Experts of a small language model.
Training: a variant of Muon for the experts, 203M tokens, 6208 steps.
Below are experts of layer 9 (counted from 0) of a mixture-of-experts language model. Rows are named router (the router's row for the expert), up (a neuron's input weights, with its number) and show model dimensions 0-191. Each number is 500 + 40 x the weight over its row's rms, rounded and kept within 0 to 999. Numbers have three digits each.
After each expert's rows: a language model's description of what the expert responds to. This comes from a sample of Wikipedia text that the model never trained on.

# expert 3
router:499428486511490500444495476463444476493480587522481478535491530509559509509473432421484464481506549442451525516512447460428544569523543524497497533430473448497485598520574514487488492505563533570537494436495532474542458438564538470561519525517499494488588496488479523462508487446539586457519418466565471532499411574462484518552443502482545455493564547461465508379513510514466561503529440480517515472536502483499553507544514478477483516504530540552504474466519512514474502558456446468491540461461572480546518488529468573492520508453499605512453492446523565506470460463505480506
up3:466496488548482474469519504485521459513388541480431513498524462456541529517543495558457478426482446517559552535457531518461471580429532519428523569528531471476477581494491552491523501562414490568502520464527515558469474477467488476501501437467456523464558475487433487466552539505499489460538465501533509515544518520500583494512463531471474542486551527474421505468556479480434503478523494534514495467496424423463477459487488535489552494462571541533521455557553559534542522509463500476415474549510504514537523489493395530515552562503456481477469490546518525498572399437489561567
up4:518531493485471459544491520514457582527382492531524517406521466479490480503482566503565553455514475515527516407478512503486511410442409545502455544502464533503460565531487473529497445549489515517479532506448490486400455576510461460526431465504509503552491484514561501526494470490538479452489474480543565513525452541501489545487519499519529477532490534546528556536499477540493535497578498549402477445437598494550468486438471495503523557508501496495536517504493509501442481567538461466534497546544469482591535463460548485547559490455502452460485508495533483461488479510574369495
It responds to: Name initials, open parentheses. Capital first letters of names and words, plus opening parentheses after names that introduce acronyms or glosses, e.g. (UC-Davis), Kyrgios, Spurred.

# expert 2
router:565517463542559471468514549451575491407518422476515498419546491543474539479539567515465545466513421525576522558477515476464499458446541501501537491522552552511502473446497491513499494515568421537454506515435553476608511515485513517496480584543522513531462472438522472451545521552444477474487537445453559457453471521445483448435561473480418468488536456508528461482543463495561478540520512497529490499477550533485501556487461479534565479496517505508445475557543487573569453494486592463509457535523439485529492515454500483437498467460521469484448550579504475575487529512506523498
up1:517540438483451452498484478455561529516490484506533517539514528510450495497524459464494499412489526485533568534541527402455576576545510557549503485503550481552460510465455469518502509502527519510484492500508446496516481445471484508616527462548502447564547428489470464406506534473476505482470553460501489418458548521428521434516440475491507502512502441546501447481499582544468506465483505584495540391595461444522508481487504466509504532547472483427466511478499514445532523560492511555525478473519544456535492554484498470512581552432476516471526522534551581510578450512481451499
up2:569553497509514467537494448420474532567509519448508527461494544541500498532476491539569496501480502455543537448514454481550492524483599414550471564512500524500480488577456523451507485480481420503525435505455532532550515494562533488544572499441512543539519524519472567422582551473500487488510471555551554554436436537509541441531452457509448426559423520497493499525568518556441462494501434474566532490532472524497488447464517512489399531505520492481507476469490515457511534468503524470558459486468484453416444491492521476535458475540510459574508471507486525513505513448451402536
It responds to: Verbs and particles. Verb stems, inflected verbs and their particles or suffixes in narrative prose, e.g. served, played, won, picks up, climbs.

# expert 46
router:491441568456479512463476504468515514489469533458442534507569529480492447525499519492519508504532428530528486465526421480562533457451542530560497544427503495575516572497541528545499489465526514486504414478502461535539486474510486517440447421456474577535588572431498485474562500438450532525525511545497544511619527460462533556557487482463502478589526465513447523520464557544479557467497432483469471546540453506512559527568549464537557500455541438477485486480459493422440535478564484448416506512496507524471534467535514518534481503499442541525544497440443486507483505471507545454
up23:458505515526499401452599485486527506552522500464495493498539477476444466455493483556545461448540473445516442502473501502608508488495493500466520411472470557532515508494574519505466501480483557496444520564452498566460446401539497504547495516547498538504530524500573480488478497383436432470544475533444407471441520492501558535490530511542510427484428481518530519473533501579502497485500445553525531491469556495522499459459474485495475547503542548489534485557540522471496539460514544540555541459506494512475535456486563437577530480566516477501536459473505543446411535556459482543
up24:570503553539606492472538536492460497462516496484489484543529509466576498433466462550480570527421537531532539468518494488539497511520461526485469483538370475475495464531430515476581535544495513506505568450566557509548474444519470483460472541478495489452522479517479549536502471417477488536490504490463460525532504527515461499466423533497554446479523501571493575496415463467515530479546518472514493523493483450430495564483493477518531534597459517494529545398496510500443536477442517515427544461532533478452486566438510473484512457538442492472450525499513531556578479438479578476
It responds to: Currency and code symbols. Currency signs and first digits, capital letters in abbreviations, byte pieces of non-Latin script, e.g. $1, €, £, GSS.

# expert 27
router:448428479468440490567537520478543540507488479546429482510491479465553467522451478494533527473469466456548461480498468536472463415445516546535492536433536477532499516516553555542440545466529515517472481467490388524552475535456463477515543474517556561500504529474438464492556468513548560540441512527490542485570487505458570536494457475463532558593451498537549486581538552518528549564509495522430502434468521513483510452572509461536509544488470545459539456478507467456529483534533447492441550501498495526488551585448468488424477469490511568435588459546446494524457466476526518504
up1:374534524488491481511547533519519512468509512537491499434444552445524495497446540429538557521529523499480493499516435493503524505441458517521518428453449521501515502492537509467509455518507521530458510485549396562494469448537475469479551530506442494458537484531439511596539522460453476470480465473456440486445380507545461517463494561580483499484431506461450461485526538434469461518484533503523424562478479490552481496513511501482478558452492458448565605504513521572465525518574487545529590491539517483531511521562451520557557535499478488543526498518511556500545539499484434569
up2:492529508584511491527483537534537428490504490590508557481586523515409466472517610580532515423498483481471505554542486493528494491469529484494498508451468537548542501510521547409497452509461445479482476520442455509496516556492498443493549514425539521426465554510522498546507466542515495504509553522481463499478522538455382508534569491498463483500522444524456523527503541549473399483494537480545435454459427570483477562541493485426541465581505467486512545482479454547525537503534466493513500486459535466501459535546477480496479539480426464459509532575452558444503487547462429524
It responds to: Math, code, unusual scripts. Tokens inside LaTeX formulas, chemical strings, cuneiform, runes and phonetic transcriptions, such as \sigma, \nabla, underscores, odd byte pieces.

# expert 35
router:553460493477469572515505530453536466527519459454519524492569539575481429514477465505472529489522442520544499493479519444533481471552499495460516488520516456401468527500487495534487542597467475473485521490538565562647525559440506510536512530479509534454498469530458497501524484527509506566492542568469454537476487551480489481498505493520512487523524437530436476491596476492575460448464481594518499412536539462514512507490508556496564508485495486561432418563554526489519519480431493466465519474472459480446493565473521463531463425508441477534510468600550498470454442442538523489
up1:492484492594492404512479512510471506546471504487528483516496471622464462504521516558447491471456480527555553459526529506436468426488480484455570481514496506515488454525534481574602510485485421482511461506459468474535526495566431498513488502445515461529500536492508493474562500458517519500598552559477555520481428511458497512504553555467457429488504501588460598519459437452568458498460513487566494543547525539541434463452518504513470509531508493525505480564423496508452463522504551494498535456455474481541470509457506551495464484590496498437464459520463443582437498526519506551
up2:551507545457549538526469474535477473407481519437456542567505507509512526535440509489491497519481508529578473526517549512484492463544450457547521491434501532534481486418525433518460477514501524466492504497499471485545484521495415428543510458507426510499519480475581578487541475452575517577499459499521426535527549537514517480498461469493541488448526433536461540534549481448507573508514597603541423487598505493483451472533472542505521459503512556485494453532481426422491581486571470476410535485445527424492503483455446479545484495520487475515554508515458542520476455513511492540
It responds to: Discourse connectives. Sentence-linking adverbs and conjunctions, often sentence-initial, such as However, Nevertheless, for example, there, because, while, also.

# expert 10
router:483443449453521546485457499562547516428490434496457541468487455534462437476532446477493502498514507534458500539467546484498507519536565600426498471445581507491457496449533446471445522548534479554454497527418554493485489528489513543484512481561525524499485499530535461536549553479517440575466504468497506516490423528471514491540497525527537562445547601520447487556566527519506467485520553539553445492518545453464541487489447520477481468523446524524469503492457549503532489470429488427437527484449493530476516442502491509562508569513590478544509443525600578519444428479460535471
up3:563493557476427523577498526503550473482492527503463528441463492526520543478502496486557463574578529522509511543517509566508388478499452547549520443484498517543448476431510558518476476508523543490528519494485497502456533491546479517451543491447529430488534512512539577486516499373482512482551541485455462600462525538411471441506520504522490562504512447496483602521455446517436512535539524507521490490562458433496459549464504521480492485471502508506487503438639503535495500484513512538446528501417534532490452481517495540508513453462444510475460554447524494425504453520498429450
up4:418475534508476577489501446525497486460465388472519557443519433485523466470506504538549539496506496531534513507536558482568551439474517515526536589480439490553423491495510425478455481484485488440429527462544477539546459454486544465496412466472470563494522540489508515537561559530541512487572490479492536539520535500504538462543504514528533539433407487550573460502470529447453554563456541487499435552523501492521446549528506467506475512509474512498528488552453439498428493491471563484520499469524485473539522515508550526488552534558521504545398496497533488492427419498402508521
It responds to: Occupations and headers. Occupation nouns after nationality in biographical entries, heading marks and line breaks, and taxonomy ranks, e.g. politician, footballer, Lepidoptera.

# expert 28
router:537539530455461508490524444482525561538513496451476453522428490479506490508456452542443521527481487512513522557513508497479501541575505463500517554565437426504491471499528526496474509525508506474480509506521522515540433556446511514507567432545552507443461555533507473547391428486507501489435440508536437455424544583583494512517528494539514571524440512491481475464478455514554515444505486489486431529529450536570543492510483488423584474471457500487525475544519501476444565456549545551495616488509492449510485468479478467502604416532554541524465519507529427486464451485497554516
up3:477491487511498428485497448517443569474544472443497484464459527476549496506529498491539464474478525514579518536474481517501546486551496535539482438513446429431488560564495479507547491511521464409430508424480540535470512564557519523537581550542530535469563541504513540553484510496485537479478537430540539592525478492442512533423488498551541557519486497410466487415533468432483505566480504444371527441419516511560492482538553526484452487515510457547526478536479481531523428481509452494533486489559525502526422566535504487541489500505501512486494452524528449529477457477436490559
up4:481424462509485458400453463447493509515490550508476469460553481507526569457492526566560495432503504476510504447431523494468521517423493502534402490445441545582500543521492488469494465554527487478475502517494541415540486532469525481519446613557495501488539507441482466540527516627456494439459501451517442456504556571517525500465470526551555480444524474426459529466497485487536563458463479525440433452535531498564543535517503500533578490516492539516489482549582458514508506530448470566466466486501472508518475490496516544511596510455486511479523561520543498453551510532539480510
It responds to: Ordinal suffixes. Ordinal endings th, st, nd, rd after numbers or stems, such as Tenth Army, 2nd, 8th, plus words like first, second, each, all, No.

# expert 1
router:558520489506423552542447436492488558528458505505543602524504502453459566538438490494496543521492489459645485502537517467505574518517499538521558531452465529518486522552465518505486521565437519517470528528497493514499463492582424560475509422492494450522561471487494515414481451537538462552483482539477487489517509482406482515466494512521511558483515505571525475587494499552502439493480461485507506429585477485576493559463467550528469468533477521534485517433505511407472579451480505437433494558517565488513460524496522501501442470525418487502557483478488529496506522476428512521
up0:442541516570483535545539508517488530473578456538526500502520528523471555486496426453576461545529549520551494521532570500496584445508516519416528530453454524458446545508514463589496467541542521536470544505491419570473452449468460530561469539485540469461451507524507542488447460540466497526449522480413564534475505495494453503498497535511486488440474549511470422450515460473545519572432499497521474540448531519564489507439426471453462507539514499474605445506545518443504449424456530530519554524516432474494492528481447481477490445540554478493465541551508494463542502541416499497
up1:563445573465536574576505503454477507515465512554440537563443450533525485449573477519548520481537446526431513464509454558552488476550462463506566412455459501447459500520572572532478457453507469503556492485540495527484526439506450501513504541566531501509513513467482484506452507512525519567484500446523443493550485462434568423451552569487532521526421496554383576550466482530484523498468511510478490467547536508436435508505553456460492468519600489480506521483479447485541556496545458530536491430530484496517526501533466474505460531478491559466498494459503547536521471438494462456
It responds to: People count nouns. Nouns for groups of people after numbers or possessives, mostly census and family text, such as people, children, sons, plus vote-table separators.

# expert 34
router:455430457479437581539512520470453512563537517533489574439481508506566493531437502479475525480486430548506467483534465472493437454477510490538532581489469571491517491463555521585487476471554515500564428450449473488465533554417488482508518429461551519471533549484498502516522524481481584503505548525482530581531485477496508574493524602499527518572492471540410460522453474511514501460479467492522532493456442507492497548518560552480548513402457459427457518468561485465456470528577499540550500494510551459572564529521545457479497454541442501509472535472465482473507562515474532480
up3:450482554561503484539520440480526540557580444543580497455485499475536522550517504498496474432514510543518481521508474536533538512434454492474539538397467488478593554459479498544488508519513481443561444524476458508534536537472526468395528501496498489515555532542457505553434523484488625589583574481442517552456413509487545547502518515514461478506490479450435431478525484514481455470492535488449478451484512424493494498462553461485451552493496529499499455469422543507524566526516523547461463509487484448452467505541484494449523462532523515484535449584546547468491521435487476505
up4:491481589511464476512549526491511501539468473460484541447521543513486551452536490473519513486547504507517503526435423556453500492539558469530449602488534437484488475580551489423505475474527578505512465440534490543543569520506536454473512501496556526555438530535516499453561461430471581475519501534491444451498526479507552526401516460462418420528493524535471501527513489477510488465550463460549472475495427510529440477489505534474532469512512451488511470509508538487451480582560555562424487520425473482543485508495508455522536528498432468507493499528505418508552546410596459536
It responds to: Scores and amounts. Scorelines, money amounts and counts in sports and news text, e.g. 38–24, 2–1, $1.25 billion, million, plus in and the.